From a checkpoint of a small mixture-of-experts model trained on Wikipedia.
Size: 14 layers, width 320, vocabulary 32000, 119M parameters.
Experts: 32 experts in each of 13 layers, 176 SwiGLU neurons an expert, 1 pick a token, a softmax router, a shared expert of 512 neurons.
Training: 392M tokens, 5974 steps.
Below are experts of layer 10 (counted from 0) of a mixture-of-experts language model. Rows are named gate (a neuron's input weights, with its number), up (a neuron's input weights, with its number), down (a neuron's output weights, with its number) and show model dimensions 80-159. Each number is 50 + 10 x the weight over its row's rms, rounded and kept within 0 to 99.
Before each expert's rows: "comes after" lists some tokens at least twice as common just before its tokens as in all text. This comes from a sample of Wikipedia text that the model never trained on. Tokens count by the router's weight.

# expert 22
comes after: "\n", "==", " song", "\",", " called", " Country"
gate0:52 52 60 52 53 41 58 51 51 31 58 43 50 60 37 54 42 56 55 54 67 39 41 39 48 45 42 57 46 34 66 57 58 54 41 44 46 69 60 43 70 34 62 44 52 68 48 32 59 39 52 55 43 58 57 37 59 59 32 39 38 69 57 38 44 49 42 59 64 63 47 16 43 61 40 54 60 37 44 60
up0:50 41 40 44 41 65 52 56 60 40 65 52 51 42 40 49 42 60 45 59 57 44 44 59 55 57 58 42 45 54 58 38 54 44 48 49 63 58 51 48 63 50 49 64 56 52 37 40 46 46 37 61 55 50 67 39 40 56 40 44 49 60 64 38 44 69 31 46 51 73 45 58 49 51 48 56 61 63 43 70
down0:39 53 69 47 62 51 44 55 70 39 42 31 66 47 63 50 65 55 72 54 59 43 61 62 45 57 51 69 34 40 40 54 43 29 47 74 36 49 57 47 50 44 67 27 40 76 40 58 54 40 53 43 66 35 54 74 47 52 58 62 49 47 62 62 59 35 21 46 55 46 56 56 57 39 43 50 70 38 58 52

# expert 0
comes after: " \"", "-", " (", ":", "=", " de"
gate0:40 65 40 58 33 39 55 26 61 50 45 40 46 38 55 41 31 36 57 67 47 72 28 54 46 47 50 64 75 59 52 49 53 41 41 62 42 38 59 44 61 40 50 45 49 52 59 51 61 53 32 47 43 53 49 44 61 34 20 37 58 38 47 33 56 40 56 34 49 45 44 67 63 59 43 55 61 49 50 54
up0:55 38 47 46 58 53 43 65 64 59 60 40 49 52 53 59 64 57 62 37 62 36 53 50 45 52 34 33 56 48 34 42 33 59 54 42 43 64 45 56 42 71 36 66 49 50 56 50 39 64 58 38 64 54 40 52 29 54 57 61 57 42 55 50 62 52 46 43 52 68 51 32 53 54 66 49 35 34 49 47
down0:43 54 56 49 55 45 56 55 49 71 37 39 54 42 46 48 66 34 66 36 42 43 48 49 49 54 59 36 58 26 49 42 39 67 49 66 45 36 48 39 43 47 47 70 41 39 49 56 58 52 64 43 59 58 51 58 47 61 70 45 67 71 49 60 56 61 42 56 64 67 52 37 43 44 47 39 57 57 46 40

# expert 16
comes after: ".", " =", "==", "See", " ", ")"
gate0:48 41 39 41 50 52 37 60 56 53 66 60 46 46 16 44 54 66 59 38 47 53 46 38 50 54 59 53 59 48 59 65 48 41 54 41 65 60 53 61 60 31 34 45 57 55 51 57 51 40 58 55 41 34 49 63 52 49 62 54 66 44 59 47 45 47 53 34 59 67 60 61 47 50 71 64 69 38 67 37
up0:41 40 44 38 29 62 25 49 54 57 51 57 42 44 17 45 38 64 57 39 40 48 48 40 43 48 66 47 62 37 61 62 41 41 50 49 57 53 57 46 54 41 21 45 58 65 44 56 43 54 61 47 31 45 49 57 50 45 66 43 62 29 55 48 44 50 40 49 63 62 51 51 38 46 65 57 51 33 78 42
down0:42 53 44 41 37 52 56 62 51 37 56 61 37 55 48 43 39 52 48 58 68 71 61 43 72 39 49 67 50 72 50 44 54 64 42 42 71 57 49 41 45 62 63 62 47 64 36 50 55 56 43 59 59 59 38 43 36 44 38 53 45 66 55 51 46 71 47 64 39 39 54 52 42 60 56 49 57 61 55 52

# expert 29
comes after: " |", ":", " 2", " 1", " 3", " 4"
gate0:39 56 50 41 40 48 66 49 28 45 51 24 59 59 64 48 59 40 53 59 27 40 44 43 42 58 67 54 51 58 32 59 53 53 58 57 62 44 65 63 52 52 37 29 34 47 56 58 54 61 63 56 55 64 56 47 44 48 44 50 46 47 50 62 56 58 46 38 44 47 45 62 50 37 69 32 56 71 47 61
up0:59 46 50 45 51 56 39 70 68 49 55 66 50 60 42 45 60 58 40 62 54 64 54 57 53 46 49 49 42 43 56 59 53 64 38 60 35 52 41 28 52 45 63 49 57 49 40 50 44 56 49 58 44 51 39 59 56 55 38 56 51 50 59 65 47 49 46 50 51 41 43 47 56 58 30 63 34 41 50 48
down0:41 45 42 50 58 51 38 57 76 64 54 47 55 44 58 55 51 60 56 64 65 78 46 42 49 60 49 36 43 45 56 46 51 44 45 54 40 50 38 38 55 57 57 42 52 44 28 54 63 42 50 52 44 64 61 34 54 55 58 30 56 69 52 48 48 33 66 40 61 34 58 62 33 28 31 44 53 34 41 36